{
  "hidden_size": 384,
  "router_logit_norm": 1.5,
  "max_grad_norm": 1.0
}
Below are experts of layer 9 (counted from 0) of a mixture-of-experts language model. Rows are named router (the router's row for the expert), up (a neuron's input weights, with its number), down (a neuron's output weights, with its number) and show model dimensions 96-143. Each number is 128 + 24 x the weight over its row's rms, rounded and kept within 0 to 255.
Before each expert's rows: "raises" lists some tokens whose logits its average output raises strongly, later layers aside. This comes from a sample of Wikipedia text that the model never trained on.

# expert 0
raises: "er", "be", "at", "ed", "ers", "ing"
router [141 137 134 102  95 118 130 126 134 109 130 150 144 141  85 136 129 131  85 111 139 139 119 130 128 181 155  88 124 106 122 128  93 152 136 144 163 151 172 160 109 127 121 145 129 178 142 127]
up0 [ 55 120 161 161 120 106 128 149 148 125 154 143 106 100 115 145  87  87 118 130  98 103 173 131 137 109 147 125 112  91 156 131 165 116  92 164 143 138 107 107 133 167 124 108 100  95 149 117]
down0 [129 144 104 139 116 107 120 104 152 121 136 120 150 126 128 113 106 156 104 139 123 132 130  95  93 139 116 106 117 100 138  92 157 126 108 146 128 170 159 104 118 126 109 130  78 109 140 147]
up1 [ 69 152 126 143 150  91 104 132 120 138 103 158 110 104 123 161 133 170 114 141 141 106 126 176 138 142 120  92 136 147 136 157 138 114 106  84 123 138 129 128 127  88 117 166 148 127 173 116]
down1 [117 129 121 146 116 187  57 132 104 114 127 118 158 148 157 165 133  97 176  55 137 135 113 136  80 103 136  86 161 101 117 141 106 142  95 155 100 129 125 102 119  86 124 118 145 129 157 140]
up2 [134  77  94 135 143 128 117 158 121 138 110 151 114 143 150 132 110 124 165 116 128 128 105 120 106 149 137 116 108 181 133 162 123 140 110 122 134  97 124 179  84 110 140 119 152 142 118 105]
down2 [115  73 160 122 100 144  94 152 105 156 122  99 121  94 130 114 122 143 105  92 122 118 129 118 150 103 119 137 132 145 138 145 110 129 159 126 142 128  97 138 168 116 103  91 120 114 104 113]
up3 [158  68 127 103 119 145 150  71 127 129 168 125  90 127 134 129 161 136 148 180 107 131 136 144 145 129 108 122 113 132 156 147 166 169 119 147 120 119 181 117  98 103 136 173 129 111 123 134]
down3 [106 124 109 130 142 115 165 115 187 132 182 113 101 128 177 158 156 122 141 136 159 151 168 177 140 168 137 128 137 125  85 147 142 115 132 119 138 118 127 107 105 121 131 138 154 119 146 146]
up4 [148 180 106 117 117 134 148 104 117 132 109 196  94 102 154 111 176 105 161 151 164 141  68 116  99 131 102 126  75 127 162 100 147 132  82 128 186 130 122  83 133 138 150 128 152 127 118  93]
down4 [125 137 134  74 121 121 133 130 158 124 127 130 123 101 134 100  96 149 121 132 158 112 139 133 131 114 125 130 143 122 146 118 136 115  80 116 121 120 108 113 137 163 108 146 119 123 108 149]
up5 [117 153 125 123 144 132 119 137 150 119 151 108  98 138 126 137 134 117 103 145  96 128 113 165 106 135 117 135 102 190 142 105 142 118 150 114 145 125 117 136 135 123 124 103  98 154 145 111]
down5 [114 117 108 151 132 146 133 135 136 140 114 132  84 118 121 125 128 117 121 133 136 129 166 211 141 101 135 139  94 120 167 118  95 152 120 113  99 113 146 132 148 122 111  96 137 139 145 196]
up6 [155  91 125 135 148 104  71  81 102 120 112  88 151 126 147 119 148 134 145  96 124 173  93 122 110 157 132 141 151 128  83 137 125 102 111 107 152 137 173 116 157 114 120 173 139 143 147 138]
down6 [140 127 183 102 113 150 120 113 109 108 100 122 127 170  90 145 136 139 149  93 159 148 148 170 118 131 108  96 110 153 117 143 138 142 140 124 133 151 127 136 144 127 111 143 147 120 122 124]
up7 [ 71 152 130 141  89 133 153 124 143 134 127 106 165 113 136 177 126 123 138 145 125 137 110 121  92 117 102 124  99 115 114 131 155 111 125 142 174 120 125 117 133 146 114  69 119 101 139 102]
down7 [161 127 135 132 134 103 159 115 125 131  75  93  97 134 149 110 138 164 133 186 115 146 127 201  95 135 132  97 123 145  93  93 108 107 116 146 127 103 115 119 111 121 146 117 125 102 142 123]
up8 [160 129 121 145 113 124 103 120 130 122 125 125 171 115 104 129 114 125 127 134 129  61 115 151 115  94 135 119 132 126 154 118 121 153 146 158  96 137  91 115 140 142 143 120 106 141 152 137]
down8 [124  89 135 142 177 156  99 113 108 147 125 127 121 150 145  62 122 104  97 119 130 160 142 118 156 129 123 143 116 133 140 144 130 126 109 103 177 106 155 129  96 136 133 165 101 154 106 137]
up9 [ 77 197 132  91 129 138 111 113 106 149 138 147 103 182 127 127  59 123 121 135 121 116 111 144 138 104 125  99 137 101  71 133 156 145 102 162 146 128 146  75  82 141 121 173 113 124 125 133]
down9 [144  95 133 145 120  78  83 134 148 108 112 158 148 136  95 109 130 123 122 127  97 135 143  99 129 144 182 113 143 108  97  93 130 130 187 150 137 143  83 131 144 115 129 186 131  79 146 155]
up10 [150 112 153 123 135 100 141 186 141 104 178 110 126 112 133 104 115 125 105 144 106 118 111 134 120 118 107 131 151 112 141 143 122 153  87 153 139  92 134  76 140  82 140  97 127 190 119 133]
down10 [114 116 135 158 124 146 150 136 142 113 148 148  77 147 155 127 121 152 143  85  96 158 117 143 112 151 136 159 114 109  98  92 147 128 110  99 135 148  79 115 147 130 184 127 129 104 149 109]
up11 [104  90 143  80 140 165 130  88 155 127 117 104 131 108 143 135 160 149 105  90 122 100 123 135 114 120 111 160 137 102 139 147 126 117  96 125 172 139 130 113 119 159  96  91 124 112 129 134]
down11 [129 153 126  72  85 136 170 168 138 108 169 109 131 115 127 145 143 155 155  86  75 124 133 167 135  81  98 150 131 103 124 113 141 116 103 157 140 201 136 117 142 127 141 162  92 174 125 144]
up12 [169  99 116 137 110 152 127  76 127 137 163  89 138 120 133  88 113 138 150 107 140 125 127 135 140 128 118 154 119 118  69  85 145 122 120 137 111 115 153 121  86 165 107 136 135  91  95 158]
down12 [120 160 113  85 142 138 136  96 119 134 115 128 112 164 155 114 117 152 156  65 144 173 111 130 123 153  99 133 148  93 118  90 122 139 140 140 140 125 102 134 111 163 132  86 122 107 114 121]
up13 [138 102 119 159 161 131 136  97 119 115  69 103 138 165  99 133  75 144 114 158 147 122 173 148 148  86 122 139 133 149 102 119 118 121 136  80 129 134  93 112 113 139 175 125 152 133 150 142]
down13 [142 127 143 125  70 144  84 128 150 138 122 115 118 115 120 163 165 141 185 101 135 162 176 131 183 126 113 150 130 125 144 146 143 147  58 117 159  55 115  94 149 142 132 119 125 116 101 126]
up14 [116 132 139 136 104 118  84 134 126 109 143 112 147 140 118 142 132 121  97 158 162  94 136 109 112  84 126 134 131 152 135 129 148 116 165  96 117 137 151 115 128 168 117 121 136 135  97 137]
down14 [117 101 138 193 153  85  82 144 143 111 143  97  84 121 117  96 133  83 136 157 116 122  89 132 141 110 131  99 129 125 102 120 166 115 182 108 131  97 153 149 170 144 121  95 172 142 121 115]
up15 [119  99 125 107 111 142 152  96  93 103 121 107 122 118 110 129 117 129 122 151 104  99 126 159 102 133 120 159 148 155 128 144 153 117 149 108 132 116 164 132 130 154 129 100 117 134 168 128]
down15 [122 144 140 125 105 105 140 154 163 132 104 112 127 111 126 148 108 141 118 125 138 133 110  91 133 127 149 106 110 153 125 133  93  95 124 121 106 106 122 146 120 101 109 117 124 126 134 125]
up16 [139 145 115 138  79  86 121 184 118 143 107 143 146 119 153 121 119 119 137 106 122 119 163  76 193 130 106 169 147 113 115 118 122  92 104 150 105 123 168 109 145 148 120 126 131 140 131 126]
down16 [152  81 107 124 148  86 100 130  96 132 111  92 163 133  85 147 130 137 136 119 112 113 147 126 141 107  78 145 146 163 165 111 125  92  97 138 133 115 125 149  97 133 122 146 117 129 134 154]
up17 [ 97 107 113 144 122 153 109 114 136 146 162 142 172 110  95 142 125 135 152 135 128  89 113 144 116 144 114 112 120 121 124 169 124 166 124 148 153 111 136 112 146 139 132 145 139 140 120 132]
down17 [ 90 173 111 113  67 161 147 139 137  85 124  99 153 106 187 136 136 125 151 134 174 124 127 130 111 156 132 118 108 122 137 151 126 127 139 133 117 120 158 140 122 132 149 101 128 100 109 109]
up18 [ 88 124 117 139 130 100 172 109 124 105 155 149 148 136  96 149  85 156 114 156 163 127 160 172 187 103 119  73 149 144  97 141 116 130 137  97 129 141 132 147 139  87 128 127 115 133 148 132]
down18 [ 95 123 106 137 111 132 151 117 106 136 147  82 113  68  67 146 140 139 132 122 173 110 143 140 142 115 127 164 112 159 135 132  87 108 119 130 177 116  85 159  93  94  99  87 136 161 157 104]
up19 [148 129  98 139 149  83  95 146 120 144  86 108  94 130 106 122 148 128 133 152  86 110 121  85 151 125 148 123 149  96 125 147 142 176 120 151 129 153 105  96 105 119 106 117 134 165 101 127]
down19 [109 109  85 146 159  99 111 129 148 147 106 156  88 133 135  68 133 137 134 103 131 115 143 126 128  77  98 136  69  91 149  90 203 135 129 138  87 120 151 124 131 107 167 108 120 152 137  86]
up20 [ 78 126 132 121 159 112 144 118  94  87 116 109 127 108 154 107 111 101 160 122 134 141 136 106 101 161 137  92 113 135 139 158 134 148 167  87  79 134 114 119  89 141 137 102 118 132 135 128]
down20 [141 109 143 151  86 141 111 143 145 136 193 130 151 103 140  85 139 134 114 110 162 155 126 119 120  95 148  98 133 126 171 105  90 107 118 143 168  98 118 104 124  99 113 173  96 122 116  97]
up21 [134 139  79 144  93 144 130 129 166 145 120 130 110  71 152  92 116 125 133  52 150 128 136 153 131 111 101 123 114 140 156 167 158 121 128 118 112 144 149 104 124 174 135 136 115 106  79 196]
down21 [175 116 167 134 182 134 159 121  90 128  95 108 135 124 121 146 170 109 143 127 109 109 105 139 147 118  68 103 114 155 131  97 100  94  97 134 135  93 156 134 148 139 131 125 173 144 131  93]
up22 [194 106 152 129 116 117  84 125 131 124 148 126 103 135 147  94 118 155 122  91 110 106 102 119 142 147 136 131 131 138 128 162 161  78 107 118 143 148 110  83 109 143 160 151 142  95 152 110]
down22 [186 146  81 127  96 151 125 153 135 101 130 161 141 144 124 144 130 120 165 113 165 123 128 176 127 120 146 156 133 141 146 136  68 185 101 119 103 126 128 144 145 132 136 146 145 132 132 131]

# expert 5
raises: ".", "AR", ";"
router [142  91 147 137  98 126  97 124 143 132 104 120  65 109 157 105 104 116 130 137 149 131 148 128 135  84 148 138 154 113 133 150 129 131 173 132 105 114 122 143 153 131 120 118 157 149 135 130]
up0 [138 127 129 109 176 108 143 112 139 127 101 108  96 119 125 169  99  75 117 137  73 141  91 114 116  93 148 153 115 122 155 145 138 136 130 151 157 123 125 123 144 133 137 165 100  94  51 147]
down0 [136 172  95  84 139 151 146 163 143 157 117 157 116  89 165 100  91 153 112 131 117 103 141 112 132 129 118 170 106  96 162  90  94  96 155 180 101 127 108 145 147 107 142 121 107 135 100 141]
up1 [147 142 110 150 151 149 128  89 100 113 138 107 122 133 158 127 115 169 168 149 138 130  93 106 125 119 134 137 125 114 112 129 142 117 129 103 110 119  98 116  93 142 113 117 101 148 162 106]
down1 [136  64 173 115 116  73 140 111 122 172 139 135 154 171 124 141 136 107 131 113 127 121 113 107 116 128 117 145 109 123 104 120 114 130 155  93  69 159 144 120 148 146 146 150 116 137 107 118]
up2 [101 156  79 123 164 107 124 120 136 116  94 117 145 153 175 113 143 110 158 103 132 130 164 123 159 149 179 100 124 174 157 105 112 159 125 136 138 119  97  89 141 117 172 137 122 178  96 127]
down2 [ 96 134 141 128 107 134 118  95 111  79 120 154 126 104 186 126 130 117  88 149 111 160 137 182 102  97  70 140 155 116 157 125 149 121 127  83 123 139 104 117 126 135 154 123 147  91 103 172]
up3 [141 130 108 110 182 126 129 113 114 122 141 140 114 105 143 146 107 156 144 149 122  99 111 119 161  98 135 158 107 145 133 123  98 113 121 144  81  74 143 102 143 123 103 147 140 156  97  97]
down3 [113 119 126 111 130 119 127 121 153 146 147 144 127 115 101 110  90 141 119 121  72 115  69 132 133  93 177 152 158 140 139 116 121 104 111 108  62 173 151 157 102 139 134 145 121 151 156 100]
up4 [122 100  69  76 126 130  98 135 131 109 134 137  96 103 160  97  90 130 120 154 110 123 119 110 126 110 169 106 139 130 116 107 149 100  92 121 129 132 159 177 126  93 131 118 102  95 151 116]
down4 [148 111  89 101 123 152 143 118 114  94 179 116 122  75 183 130 142 171 131 169 132 138 110 100 142 163 127 155 140 169 159 117  99 133 128 122  80 148 140 120  89 183 107 144 137 143 131 110]
up5 [130 109 100  85 141 104 114 145 143 132 104 112  96 160  90 106 107 123 100 122 136 122 120 112 119 126 123 165 109 135 162 135 147 116 139  93 126  76  48 149  87  81 128 143  80 108 154 138]
down5 [117 163 136 116 150 150 161 146 140 132 110 102 123 163 143 133 123 115 156 118 136 154 184 134 125 106 154 116 184 120 155  93 161 148 117 103 161 140 134 112 108 100 137 163 120 146  68 103]
up6 [127 152 108 110 103 125  97 130 162 134 105  89 143 107 171 138 155 163 159 156 127 128  80 138 110 118  81 102 131 146 165 176 119 141  93 112 157 141 139  87 119 106 106 135 157 122 101 134]
down6 [111 133 157 146 126 129 137  80 111 144 105 100 142 183 146 142 143 121 152 151 143 114 131 171 166 127  95 157 149 102  99 118  91 140  70 115 145 145 121 118 146 123 156 131 176 110 130  95]
up7 [149 133 106 132 156 160 157  90 160 129 130 152 167 128 150 124  95 140 144 158 172 166 145 131 128 106 136  99  96 127 163 138 101 112  84 171  99 129 118 142 101 130 154 111 125 122  97 119]
down7 [115 127 103 156 105 162 126  91 112 167 129 128 166  73 125 110 157 141 127 149  93 126 109 148 129  76 143 123 144 100 111  84 134 139 141 152 127 141 131 145 132 138 132 165  81  89 132 135]
up8 [136 151 141 130 115 148 111 124 153 127  87 139 101 133 125  68 171 123 115 138 155  98 149 107 133 174 134  87  91 135 166  97 146 117 127 172 123 145 139 105 118 117  97 116 137  93 133 102]
down8 [ 81 142 179 127 156 122 122 114 106 108 123  99 169 154 133 154 114 127 122 175  93 108 105 126 142 104 106 137 145  87 126 130  99 126 127 120 114  99 134 102 105 126 145 168 134 136  99 170]
up9 [132 124 103 160 156 139 116 128 130 144 127 104 140 118  90 141 156 158 133  94  92 170  80 154 157 111 109 132 125 130 120 151 137 149 144 143 106 143 186 109 124  93 127 123 130 125 167 131]
down9 [124 138 112  96 185 144 148 164  94 136 170 101  98 171 103 159 150 137 104 108  95 140  90 129 122  74 113  77 117 127  94  89 128 132 129 120 144 145 144 124  90 128 115 174 151 104 115 133]
up10 [131 105 143 142  87 114  72  95 107 117 106 122 148 133 150 156  92 138 135  87 125 163 121 119  55 128 148 118 135  99 130 168 139 110 143 120 117 114 104 145 121  98 132 130 144 146 139 126]
down10 [113 154 150 119 148 117 125 143  97 139 148 128  95 107 140 154 113 159  97 112 114 153  76 113  92 135 109 103 118 148 118 170 163 107 125 120 125 131 108 122 124 192 110 111  86 114 141 147]
up11 [126  82 133 103 125 120 118 107 132 136 134 175 110 142 152  82 152 122  96  93 116 109 113 103 104 154 158 135 143 139 131 113 130  58 126 146 115 155 102 141 130 115 129 147  96 153  93 151]
down11 [124 132  97 156 115 124 148 115 124 115 114 130 111 113 160 147 156 176 125  89 114 117 116 127 124 125 108 132 102 110 106 109 154 111 156 124 106 168 120 145 130 110 116 137 112 177 102 120]
up12 [152 119 153 108  95 130 120 134 130 162 105 101 122  90 123 140 143 110 118 131 115 137  93 141 132 128 114 118 164  83 176 133 148 113 134 152 129 205 132 138 109 105 124 144 133 171 148 129]
down12 [134 102  92 146 109 141 127 166 133 126 119 111 104 147  97 139 113 118 139 132 133 150 122 130  89  96 154 127 118 138 148 123 140 135 117 122 153  86 132  93 145 144 140 118 107 102 139 127]
up13 [132 139 108 159 124 122 141 108  53 119 148 134  88 131 101 132 119 103 121 129  80 111 112 114 128 123 140 109 105 170 116 127 116 125 111 110 140 147  93 133 114 144 119  92 159 131  99 109]
down13 [152 173 130 109 131  84 117 148 146 112 145 116 142 135 132 125 156 135 131 138 142 139  64 125 167  98  94 185 152 135 115  77 133 110 116 124 135 153 114  90 157 139  83 112  87 148 127 132]
up14 [152 134 107 102 120 133 132 150 156  64 116 151 102 119 102  76 139 136 127 113 118 167 134 109 120 134 159 114 146 144 161 124 141 100 113 104 157 139 121 118 149  91 128 141 126 117 109 130]
down14 [177 185 124 129 138 138 124 151 134 164 120 136 113 161 135 115 121 185 113 130 205 115 145 134 124 121 107 144 108 166 120 126  80 126  96 130 116 172 144 137  74 159 121 124 147 161 151 130]
up15 [125 120 145  85 108 118 137 112  83 111 121 127 140  92 148 160  96 127 147 171 110  93 128 150 150 137 129 127 123 107 124 103 140 158 120 137 120 111 141 107 127  68  80  77 127 120 194  61]
down15 [151 143 139 130 136 123 129 143  91  88  69 100 127 123 107 107 133 152 119 122  98  79 132 143 118 152 132 102 150 103  96 120 105 121 112 159 174 118 102 133 121 112 126  73 116 131 153  78]
up16 [123 167 149 128 139 118  99 141 128 115 151 130 144  92 127 150 145  93  90 127 193  91 138 164 123 126 141 144 141 152 116 136 130 113 148 101 130 149 165 104 131 142 132 139 116 134 170  99]
down16 [114 134 142 155 151  91  94 132 125 112 107  65 105 111 103 176  49  99 152 125 142 111 132  93 139 155 113 140 142  73  99 129 116 142  88 144 135 133 131 128 107  74 115 141 111 179 120 166]
up17 [147  95 114 115 124 174 113 115 127 128 109 121 125 159 102 136 122 136  92 131 145 156 108 146 123 133  99 132 134 122 147  93 134  90  80 135 147 154 147 140 129  99  90 111 128  96 106 159]
down17 [124 144 107 125 140  83 124 124 131 102 130  91  54 102 110  90 114 142 133 149 106  96 134 120  93 111 155 126 140 161 105  98 125 149 140 158 144 117 116 109 142 126 152 102 161 103 131 143]
up18 [141  94 115 120  94 143 151 160 102 138 151 130  93 105 105 108 160  88 124 158 107 122  90 144 150 121 109 110  77 105 140 153 143 152 115  85 102 110  94 143 165 135 112 101 118 133 124 165]
down18 [138  72 105  82 100 142 105 138 132 134 153 149 153  92 118 138 124 162 102 132 127 148 155 178 129 155 151 124 111 134 107 134 102 112 119  81 118 138 125  58 139 136 126 119 146 165 164 177]
up19 [157 126 120 120 108 144 205  96 135 102 119 150 106 136 141 146 114 106 133 165 121 103 175 151 108 104 154 155 140 163 134 149 139  66 120 134  95 136 112 139 136 134 153 142 122 106 121 144]
down19 [133 182 134 129 133 134 133 164 136 115 144 148  93 101 138  95 116 104 147  59 127 157 174 121 166 157 109 115 120 120 166 112 121 166  98 143 164 120 141 115 125 133 100 119  94  94  91  71]
up20 [154 108 110 169 141 147 117 102 158 147 150 146 179 114  92 126 110 161  99 115 127  96 117 178 138  78 118  68 147 162 148 104 134 131 115 115 117 143 113 158 137 106 168 122 174 160 114 140]
down20 [138 125 125 134  94  92 148 159 142 111 123 142 144 174  97 118 127 114 111 161 118 151 131 145  83 128 129 102 110 135 196 129  99 151 109 144 146 133 129 147 109 186 158 152 132 116 115 111]
up21 [145 127  94 152 101 114 109  94  73 128 127 144 147 135 114 171 141 121 112 179 126 168 151 122 118 145 153 114 175 125 129 118 118 116 136 117 105 124 128 121  95  99 134 148 107 113 154 129]
down21 [131 142 140 147 147 178 136 155 134 139 155  97 172 130 203 118 144 113 115 113 161 133 108 139 123  85  90 126 126 122 122 124  90 110 148  96 178 148  93 123 179 147 150 166  80 137 131 187]
up22 [119 125 146 125 112 105  42 148 155 142 103 120 171 163 156 110 100 121 117 137 114  88  96 164 117 108 107  85 126 136 145 134 162 102 137  95 120 153 181 123 131 124  94 122 107 190 124 120]
down22 [159 137 146 130 136 118 119  89 109 129 132 117 140 112 172 149  98 111 143 114 124 128 133 126 175 134 107 111 121 155 108 111 132 146 147 176 137  84 141 128 174 136 125 102 151 133 107 134]

# expert 3
raises: "0", "6", "8", "9", "7", "4"
router [109 157 122 169 140 139 143 124 116 157 173  91 159 135 118 111 134  96 137 148  99 110 116 142  98 106 111 164  69 133  97 121 136 104 141 123 118  92 147 142 134 129 144 103 116 110 140 137]
up0 [136 128 128 118 161 119 164 117 106 147 154 125 136 131  97 135 107 119 140 118 149 141 163 142 184 122 125 145 136 128 114 129  88 143 132 131 132 126  83 153  68 128 104 120 149 166 185 122]
down0 [135 130 103 169 114 110 159 102 127 100 170 144 118 133 182 120  93 131 113 105 154 144 123 142  85 130 149 139 111 174 123 139  95 120 151  84 137 137 157 143 133 129 130 113 128 107 101 104]
up1 [118 106 113 114 178  67 181  92 133 138 156 202 115 145 146 123 152 119 114 144  78 144 132 108 121 156 107  87 117 142 124 121 122 121 172 116 160 153 152 129  90 129 125  96 100 158 117 125]
down1 [121 151 122 151 125 140  80 130  98 116 131  94 166 122 115 133 154 149 125 138 175 117 179 131  93  86 107 101 140 120 146  96 135 107 162 125 112 200 121 122 182 137 114 131  93 130 114 106]
up2 [137 180 136 146 135 123 145 108 109 112  92 113 135 172 100 134  99  77 132  99 138 126 107 135  80  98 112  85 127  88 106 142 127 113 135 106 110  85 138 147 137  76 127  94 160 102 137 146]
down2 [114 144 152 135 123  78 132 125 118 140 152 104 191 153 128 132 132 154 155 114 156 101  78 112 114 146 123 137  91 103 129 152  94 155 134  95 153 189 124 113  80 131 137 107 120 102  80  90]
up3 [146 126 139 147 126 141 118 136 155 102 153 119 128 133  84  80 160 123 124 132  99 161 110 119 134 141 110  93 128  83 130 149 112 154 114 105 139 120 146 131  70 163 172 110  92 174 120 136]
down3 [145 179 104 162 141 149 104 146 132 149 129  41 132 159  95 101 169 130 132 115 124 139 158 155 119 128 174 117 102 118 130 120  80 176 152 101  98 117 161 114 130 122 155 147 104 160 126 114]
up4 [130  95 162 148 137 127  77  66 148 122  74 158 131 134 106  96 144 107 115 162 142 148 147 173 123 125 142 105 115 113 130 112 171 151 136 164 119 143 143 136 119 120 115 119 101 171 144  98]
down4 [121 116 121 103 153 112 121 142 114 154 162 110 129 127 156 128 159 159 121 158 166 121 174 109 145 142  86 101 107  88 134 147 118 144 130 130 135 109 110 126 110 142 160 117 120 108 112  99]
up5 [125 153 102 115 110 145 130 128 132 166 111 155  97 144 129  95 116 145 184  98  94 122 145 148  91 106 130 107 112 151 112 127 114 133 143  63  96 140 139 127 152 143  84 184 111 152 171 118]
down5 [ 86 162 128 150 142 101 105 125 128 101 113 142 112 147  98  97 149 124 101 114 127 145  97 123  94 157 169 108 113 119 135 122 133 129 153 137  82 134 124 113 133 145 130  99 128 141 155 189]
up6 [129 146 120 107 142 173 100 180 115 158 144 138  99 158 109 167 136  84 134 146 140 136 116 144 131 155 123 127 140  92 117 111  78 108 134 129 127 102 143 133 122  98 134 140 158 114 137 113]
down6 [144 125 138 130  98 135  65 142 132 136 180 139 147 130 171 134 126 103 132 136 102 151 100 121 155  91 134 140 143 104 148 163 112 140 176 108 181 175 171 155 127 137 118 143 101 129 144 120]
up7 [109 110 112 109 113 106 214 142  99 103 167 152  92 117 125  95 129 168 110 147 106 145 127 143 157 110 120 104 131 123  87 136 141 135 131 168 125  68 147 139 102 127  93 149 119  84 106 138]
down7 [150 110  93 165 132 115 124 158 158 118 119  90 160 140 135 141 136 122 151 110  98 149 152 202 125 118 175 157 119 131 138 129 122 138 112 144 164 137 117  75 159 156 112 166 142 133 110  94]
up8 [121 110  93  98 138 154 127 151  94 171 161 141  90 118 166  96 131 112  98 110 102 107 126 116 151 103 125 134 162 152 122 129 126  88  94 140 113 157 139 155 140 138 133 123 131 148 130 111]
down8 [137 118 160 119 122 128 125 107 125 134 112 146 125 117 147 170 100 133 100 110 133 111 130 127 142  76  92 151 104 118 160 131 135 108 151 117 113 152 130 163 119 107 126 114 108  66 102 185]
up9 [128 142 150 143 154 166 146  76 120 126 125  86 140 115 146  85  96 137 153 122  68 116  86 151 125 133 160 186 133 113 144 120 143 123 127 120  96 125 126 129 148 145 110 153 102 173 126 108]
down9 [116  63 180 156 144 122 149 135 135 142  89 140 131 112 103 100 125 129 101 126 133 113 132 161 187 133 123 115 135 129 125  82 117 150 147 160 123 128 166  81  95 169 132 102 140  96  95 111]
up10 [100 149 155 127 124 133 146 107  93 139 171 173 153 139 130 126  95 122 111 161 149 155 168  89 125 116  98 151 133 138 145 149 112 117 147 163 116 158 137 118 120 105 150 133 136 105 122 154]
down10 [145 103 118 135  86 105 108 119 149 101 142 139 103 141 133  62 118 106 147 142 163 139 166 138 155 155 144 115 141 173 113 134 185  90 141 135 127 125 109 122 131 131 146 128  81 131 170  85]
up11 [108 156 114 108 162 107 105 128  90 144 134 124 125 155  97 185 109 104 104 116 107 142 131  70  87 134 148  94 119 152 133 133 127 139  99  95 131 137 149 136 130 118 129 137 141 127  93 135]
down11 [111  89  78 142 146 129  92 129 136 155 121 139 146 177 124 158 103 132 157 125 170 137 158 104 118 159 106 133 131  82 138 159 130 136 110 109  91  98 122 104 122 166 138 103 116 119 169 163]
up12 [ 90 146 111  49  88 150 130 150 141  86 128 118 119 139 142 112 161 195  94 160 137 128 122 117  96  99  93 142 109 169 101 121 129 140 120 127 104 108 112 146 157 151  87 131 104 193 134 159]
down12 [ 89 143  91 120 157 128  77 143 140 118 137 161 161 133 117 170 132 122 133 138 105 139 123 116 111 120 138 110 111 109 136 107 130 145 151 131  98 135 137  99 116 129 161  81 125 127 156 118]
up13 [140 107 114 126 140 153 110 153 120 127 130 129 118 116 152 148 109 130 130 123 147 138 109 100  81 105 121 106 119 141 123  90 101 155 154 124 159 183 153  63 111  93 101 144 168 118 116 135]
down13 [ 88 130 114 111  86 130 153 103 136 160  77  70 119 147 114 124 160 148 141 112 142 148 128 131 135  76 171 155 119 137 105 117 162  73  98 122  97 113  90  76 131 122  87 142 114 129 142 150]
up14 [106 116 103 161 139 132 140 110 137 156 139 123 156 121 128 145 123 135 116 103 101 151 134 123 115 119 150 124 116 152 106 131 130 128 133 104 118 141 103 122 120 122 148 146 142 120 141 102]
down14 [127 149 120 145  87 163 148 144 147 149 152 125 138 108 122 123 117 132 126 156 129 126 168 116 170 164 143 154 141 126 134 118 144 159 126 129 135 117 162 191 140 138 142 178 150 159 138 113]
up15 [152 153 150 147 133 122  93 124  81 146 156 149  94 136 144  94 170 142 143 112 104 123 123 141 119 129 143 140 119  99 160 145 182 140 166 179 147 103 116 132 138  74 164 141 139 140 168 133]
down15 [136 149 129 143 199 141 165 171 104  43  89 109  86 162 181 144 148 139 140 140 154 152 160 138 128 148 114 124 129 138 114 117 165 123 156 105 145 124 138 146 111 134 146 153 137 172 112 112]
up16 [145 118 123 108  74 144 125 164 135 130 135 127 130 121 115 177 154  94 159 118 166 140 130 114  99 143 167 165 198 169 104 145 102  80 148 115 137 124 114 119 118  83 138 139 110 135 142 120]
down16 [149 186  78 129 138 123 119  95 159  87 109 119 106 105 127 149  78 163 111 153 163 143 176 131 127 101 154 130 155 107 148 114 151 149 134  97 103 134 144 129  94  77 114 119 128 130  99 116]
up17 [137 132 150 112 187 108 166 129 146 156 128 132  82 168 130  83 120 104 156 189 137 104 131 144 105  96 132 165 119 134 119 154 157 124  79 110 113 158 162 107 159  95 130 120 114 109 128 107]
down17 [168 134 151 142 183 122  82 165 150 161 116 129 174 114  92 125 132 123 161 107 136 123 127 159 114 134 105 134 136 162 149 139 170 177 153 117 125 130 137 103 149 103 101 128 104 134 142 147]
up18 [ 71 145 145 114  77 116 115 146 149 147 141  93 103 125 145 109  94 123 129 139 137  89 102 123 115 114 154 159 129 144 153 112 122 119 108 116 110 147 150  98  65  97  88 126  85 157 133 123]
down18 [135 153 155 158 122 125 104 123 127 126 167 134 168 129 108 142 132  95  86 125 106 118 105 127 107  79 108 105 150 135  87 108  95 149 132 130 179 107  88 126 124 125  84 124 112 191  95 151]
up19 [144 114  43 134 148 134 134  85 118 139 145 133 134 117 217 147 108 121 142 129 118 147 122 106 139 126 162 158 111 100 124 111 141 126 134 169 143 162 111 166 110 131 184 154 148 145 132 134]
down19 [114 177 133 142 121 130 130 167 116 126 128 154 109 134 166 137 129 125 143 114 120  76 125 167 117 130 139 122 145 134  97 150 133 110 129  98 151 161 136 175 125 148 127 145 123 128 133 122]
up20 [151 137 133 135  94 150 133 121 136 100 118  77 145 143 109 108 158 149 163 111 116  93 122 168 143  94 127  95 165 109  98 154 129 121 116 111 126 149 136 151 111 121 119 161 156 143 181 151]
down20 [136 103 136  91  79 112 158 168 123 135 139 139 137 149  97 154 105 131 149 125 158 132 110 112 142 155 140 116 127 123  84 103 178 116 103 149 103 114 119 106 128 146 139 143 135 100 110 139]
up21 [ 85 117 133 120 157 138 110 123 106  72  90 141 103 114 135 135 134 141 132 136  92 165 156 130 117 143  94 155 144 138 135  76 130 115 115  89 133 118 130 113 158 106  89 164 155 164 132 174]
down21 [ 93  95 123 130 146 114 101 113 121 125 133  82  85 163  85 166 143 143 148 128 107 135 122 104 124 138 103 115 140 139 127 135 134 118 110 155 120  93 119 114 168 151 101 154  85 109 112 157]
up22 [140 127 129 153 126 116  81 129 119 115 130 115 120 167 116 113 111 103 126 166 106 126 115  97  92 133 147 145 129 117 113  91 149 149 124 121 134 145 130 123 129 125 146 114 143 120 115  80]
down22 [135 137 106 156 127 156 107 105 150 141 145 127 137 143  92 151 114 146 136 129 145 162 127 111 126 111 134 135 150 128 169 111 139  86 164 147 133  83  98 144 118  66 148 143 130 178 151 144]